{"hidden_act": "squared_relu", "normalize_top_k": false, "routed_scale": 0.5, "balance_loss": 0.000842, "vocab_size": 8192, "beta1": 0.9, "train_tokens": 692100000}
Below are experts of layer 10 (counted from 0) of a mixture-of-experts language model. Rows are named router (the router's row for the expert) and show model dimensions 128-255. Each number is 128 + 32 x the weight over its row's rms, rounded and kept within 0 to 255. Numbers have three digits each.
Before each expert's rows: a language model's description of what the expert responds to. This comes from a sample of Wikipedia text that the model never trained on.

# expert 4
Description: Commas after scores or quotes in review prose, table pipes, and list headings in music, film and sports pages, e.g. "out of 5,".
router:102073104092121126094125130127141157137091106153137138032063065107139130134100151087149182125144159120119127152134122147171137122126164130068117185121120100073093142137079143069162143160081142127136106175148193086098164122156158173100103150145162150157161205195180148167090121171066202124164110143125148081097096163078091164136163165102129134106120092086156100086165158168104111169092

# expert 31
Description: Past-tense verbs and following prepositions in biographical or sports narrative, e.g. declined, offered, had, received, into, during.
router:155144083127111117107146184083148160118102074122076081031164138130139074147088135133123147148115132088138181073137096219145146119110113120105056138109097101120139149102138207063158130146113189102077092144161196111108187134113116144112122139129150123143127131125154161087160130167072162107148132142107161097134117148115140096099102175146123149119100146151098122136172159112158141098128

# expert 5
Description: Commas, periods, quotes and line breaks ending clauses in narrative prose, plus conjunctions like but, though, however, although.
router:054151078106159145159112174131122109146031102147157121173115066133165103141144134132138122121084078150134123134130097176132107107157174116113141123130110147094086109117116162068144123102078123110108102134096189053141164160095173131121104121168073113129107140161189106120130111169094174116159101139116128142139151158112149147102121122128173130130110147099192062123142126137098154088146

# expert 0
Description: Prepositions like on, at, by, from, of after a noun or verb in biographies and institution articles, plus first names like John, Robert.
router:130092103131172145149142149084114117141094094135119121123096119125173136149182127174183161097140115177195134137141167130131114116193108130127164152158118037105139169130089118044137084164095061075078067152237154104112132150169128130124156144184131127165173075114112172115125093128073136103143181124101128171137149145085063158090132110127170142131126062117143122152120186137139160103161

# expert 27
Description: Word-final suffix pieces such as -ical, -ius, -ium, -idae, -ensis, -et in Latin species names, foreign personal names and technical words.
router:176085128132158154190142101167178168090144115122123135114107107125136100070177112131074133094151160151119158128074082098113138177166186165083139157116082151101109150162161139091145107079138109150126129124136175096155157125129180094149046101191102080103135107176152132103120143135145111101148163160123130145157090107122142107082069094104167122167136089109157131191124102147164152116122

# expert 12
Description: Articles and adjectives such as the, a, large, small, first, New, before a noun, notably in descriptions of buildings, churches and places.
router:171127111187138128143202081125131075119077092146127121108122085161134120149107154104132143092106077134096117091072116145143098131128099120155185121186157109105179163138186139168105137113114106107080098105143119058125144152182157133133163182166148121165103141140128108165106149137138148081137128158120120106202169109126134119034132170110127251123107098111170067159101167091181103116081

# expert 20
Description: Opening parentheses before codes or abbreviations, digits inside dates, coordinates and figures, and ship, aircraft and engine words.
router:139168091133092108104127102130162107117177112232125161094139119147154106181132115113155109115126128095068108157169048151131116155126111122068184169134195128085086102137140127138154147096137086126121107200125142083085106148148116132143132078153067114125125142160123189091103152098064130099156126139072175119114099147095098131081173115080193144136155158144114158096135127148159148091141

# expert 11
Description: Adjectives, determiners and ordinals before a noun, such as his, their, first, two, American, new, secondary, technical.
router:173140131144125162157120179133104133136078089107077105171101085132146123108147144189110120101097143149122143115099074185116177115173141142143170142110166082090098193134176106138177129152096083119107171109195207085113153135150203132156131138135104134157139139133126096143127205144110141136118142093117130141140177123124127172112138185151134119150098115094108146195098160105140129133148

# expert 24
Description: Spaces, pipes and dashes between numbers in statistics tables and scores, plus symbols like ′, ″, ^, _, + in coordinates and formulas.
router:156198158128127160153078105201115127140103046161078074093140104114154124116058116122162089127110183130115082078150087172100126104110142088110124126134114152115163154158153140107140168153129147097069104114096116078130150177103144173156098151156123180122173137128122139115162121182091127120125116107154145191160222139084139101100097097165122098085147141151124134081161192167100127101058

# expert 1
Description: Month names and "on" before dates, plus word pieces inside taxonomic names and specialist terms, e.g. June, On, pall-id-us, ae-ed-eagus.
router:127201131128120115087142136149091093119127080148132140065132171115166077126158141173145143106090104150163118104040102157110113165164113195112089099147145110107100173138075141058128169170147062103144109115193122041120108094113154111129111134150150163102134146120165126126104146119152101057132131135137129138115183121085084124139209125119121124093136122156145124164131173063152133133156

# expert 17
Description: Space tokens and digits beginning years and scores, as in "in 1991" or "1929–1930", plus inter-, major, international.
router:173162084136159179116128152144121174084094016096109102074113173147153123099086138104135130108082160184090119089089127180091146158124109132123124147124138172077132226154113137119127135144124103085044153151118121064096156175089147168189127159204083144134122111123141128163106155162048198132131205139112057106154173145062120102103113170168148107096122106113123158111106140158106108085119

# expert 2
Description: Table pipes and words like final, won, medal in sports results, plus Slavic, Hungarian and Romanian name pieces such as č, š, á.
router:164174121126195152179095155131084135095128122145148143138130132128166117101183103141100153107161129121052159078089084168108122153083127140162129141130163116179132198102153189113192097179128101116060074160162145107105118163202158127120159174166127133171131151150096065073099111151171118152168131177146098164154118147200109151054078108151095097143101089090160139141103099138122121111077

# expert 18
Description: Final pieces of words such as plural s, d, m, k, closing periods and commas, and == heading markers ending section titles.
router:119124134109135174103140147156176083169184107130073066124087150110126121173152084138111166081183121047113179196109179135104104144155151127114206151136111129109071136125154154165182152063168103101101142198126168107167119168107142155155112125146128112128108081168133175138110118171095112134136162095166157125171148126132073178113116161105147140170108163106121103146104126128144149083170

# expert 8
Description: Word-final noun pieces and whole nouns after articles or adjectives, such as -ation, -ment, -ity, plural s, system, award.
router:116123089170194146123135103129105140101124126197142155158110116105133096093135134147166166128180129125122123106085090115144108103137169099050142109165145161112083201166127141139109104156102098116098094122162119075140149101134173145144103139128057142120134120153128157119147162135155159153128175118151129143143105135124109165072163122155165161165155157139173136120151158099168122060149

# expert 25
Description: Vowel-bearing fragments and accented letters inside non-English names, e.g. Félé-mo-u, Da-ho, Bor-so, plus final plural s.
router:093134151140140146159101117146179151185152092142136093162143049159157104137111137125127146103122093127102128130137086110138147145070099154073135162185098148135101207157102134129170117108080108079126109121086142079156102170073145099110131166255117142147119153144189146132118103168149109096134089131098135193149123169111105095119089114085156145203125130136162102103165116080200137122125

# expert 3
Description: Row-initial pipes in results tables, commas in dates, and words in proper names of places and institutions, such as City, River, University, Manchester.
router:149109144124146202177177131119128163116104104240117161107166150136149107113142124160127154121104119116122162109057163196197129122146068090118112210108110178087132145107154144203163147173075133116089087152184096066105073064129139116105101101185141131146114092156133123116139122141071150131090105165152090164164135123143079124098158159116131121139094110103152065078131141166134120115169

# expert 13
Description: Plural -s endings and plural nouns, plus was/is/are/be and possessives its/their in descriptive prose, e.g. segments, awards, was described.
router:139095055165144176069093152149092141137140101174165119159175084141151124131096101167136145086126131150073131125109114129183060179155066082170140136115039141122188148120104134100135104152105170076085145130147170095110079193138131160147110132118196105089089063161170183162084125143080125145143106132132125127122090142164091131124124143051114127095172048080081122100102126055060202130138

# expert 29
Description: Spaces before numbers and words, colons after labels like Website:, dashes, and articles a and an in running text.
router:116122024100162145117105137130132086189079120126136194104125123125150113096193092164176135115117142091094187125114109162114091174146168152126179126130129074095132151154160132106150161137106162100106103153132128084121124172103140140128061158141119126111165098120183124128125131156046145111132135095115115115123115111136154165082111109104148148112123138123119143127118145113092117136114

# expert 7
Description: Line-initial hyphens in infobox and taxonomy lists (Family, Genus, Species), plus role nouns like Minister, President, son, director.
router:071098102157120073109126135054130111116112101159113107188104122156119171160104156158107128157138193143129124115098144115104149144165068164149160114133083114140126118164171103136144075116086056098099122132155148094116078175153160134117083142148137094117131137117167162119177166150065125120102144089119107184111103161072089145115128158130115069151127097195092089142114156055105081110153

# expert 22
Description: Interior consonant fragments of foreign names and rare words, e.g. Lász-l-ó, Guts-che, syner-g-istic, Kuerna-ch.
router:088169104082193147130082104134151050077160063165141116077151079111106086165132092082149089178142087089095124117144136143119123132113098124095144141145147070134155165075154075114156135117090153117104150142108137131114088130100114132160108097242143117161142125103202127097150152151155118109128140149165108116163125171135084110101114082077119162179152134125152137070156083128162189094147

# expert 6
Description: First digits of years and numbers, as in 1950 or 2014, plus prepositions in, for, as, during, often sentence-initial In or For.
router:137157084152159104142112134170131105131112129109156172095149095147152111076140081152120092099125145057039148113143131155128089138159067125167136194147140175052217166079137139098129075129123133117063153071135161089122150170152167200087160186203149160115148110123087128098084106145089145114133155119102102153122168167145094165123107083098133114121067109118124128126077129141091149147162

# expert 10
Description: Endings of place names (York, -ville, -bury, Tulsa) and digits or commas after numbers in tables, scores, and election results.
router:118123187100151132104194119098146078130108076181123097113183082158149121170097099136126147143072117115084082108039129141130150134134107190129168105120081134065109155081159114190138160078063083097088134131198136080186104149099111155134191142200173086105092141151126171106134113190117150123130161207161075145098159140088055121098109156072145133147189169102193083126084153119130115042102

# expert 9
Description: Common nouns after the or a or his, such as season, team, album, party, term, constituency, often in election and politics articles.
router:155113129177185095104115133098127098119118110127168166109158129092116096084125092146149140115173101147095102118115147143130098104178160115068110156143136116162107154099095146135161166161115048156104124079125074107120141192123108203130125150149127163160118160144160134058121098111121140152088133175168120163125137179154130172036075089063113091099121094113162120162116166132160084050092

# expert 14
Description: Short vowel-ending syllables early or mid-word, like ani, ci, ro, di, in words such as anime and psychoanalyst, plus line breaks.
router:119142129115195129136130094116142167132142108153143136107136106116169063157130110122113136099140153147081135106083076109152162133170094076066160149108144095136161129132096068105151172126120129106106149191088171084197148161124163093133138124198158162154142110157153171083127176127159104113168106099129126090153120158063116138119178133113126098102160125099115115121092100145153135153132

# expert 16
Description: Present-tense verb endings in plot summaries (breaks, loses) plus has, are, all, only, not, also in general prose.
router:114124083178114112111086144091094148156100119235125070086085155116145147095135144156106131102117132091151149049116122141125081116135121122112090153106121127068170105161095184141126071085092173171085134124149100090165116104138121135159101114159115150116130128163123118135139108181043129152129099178107142132128150177139125115121148151164146122076067080131153166088135139087128139163137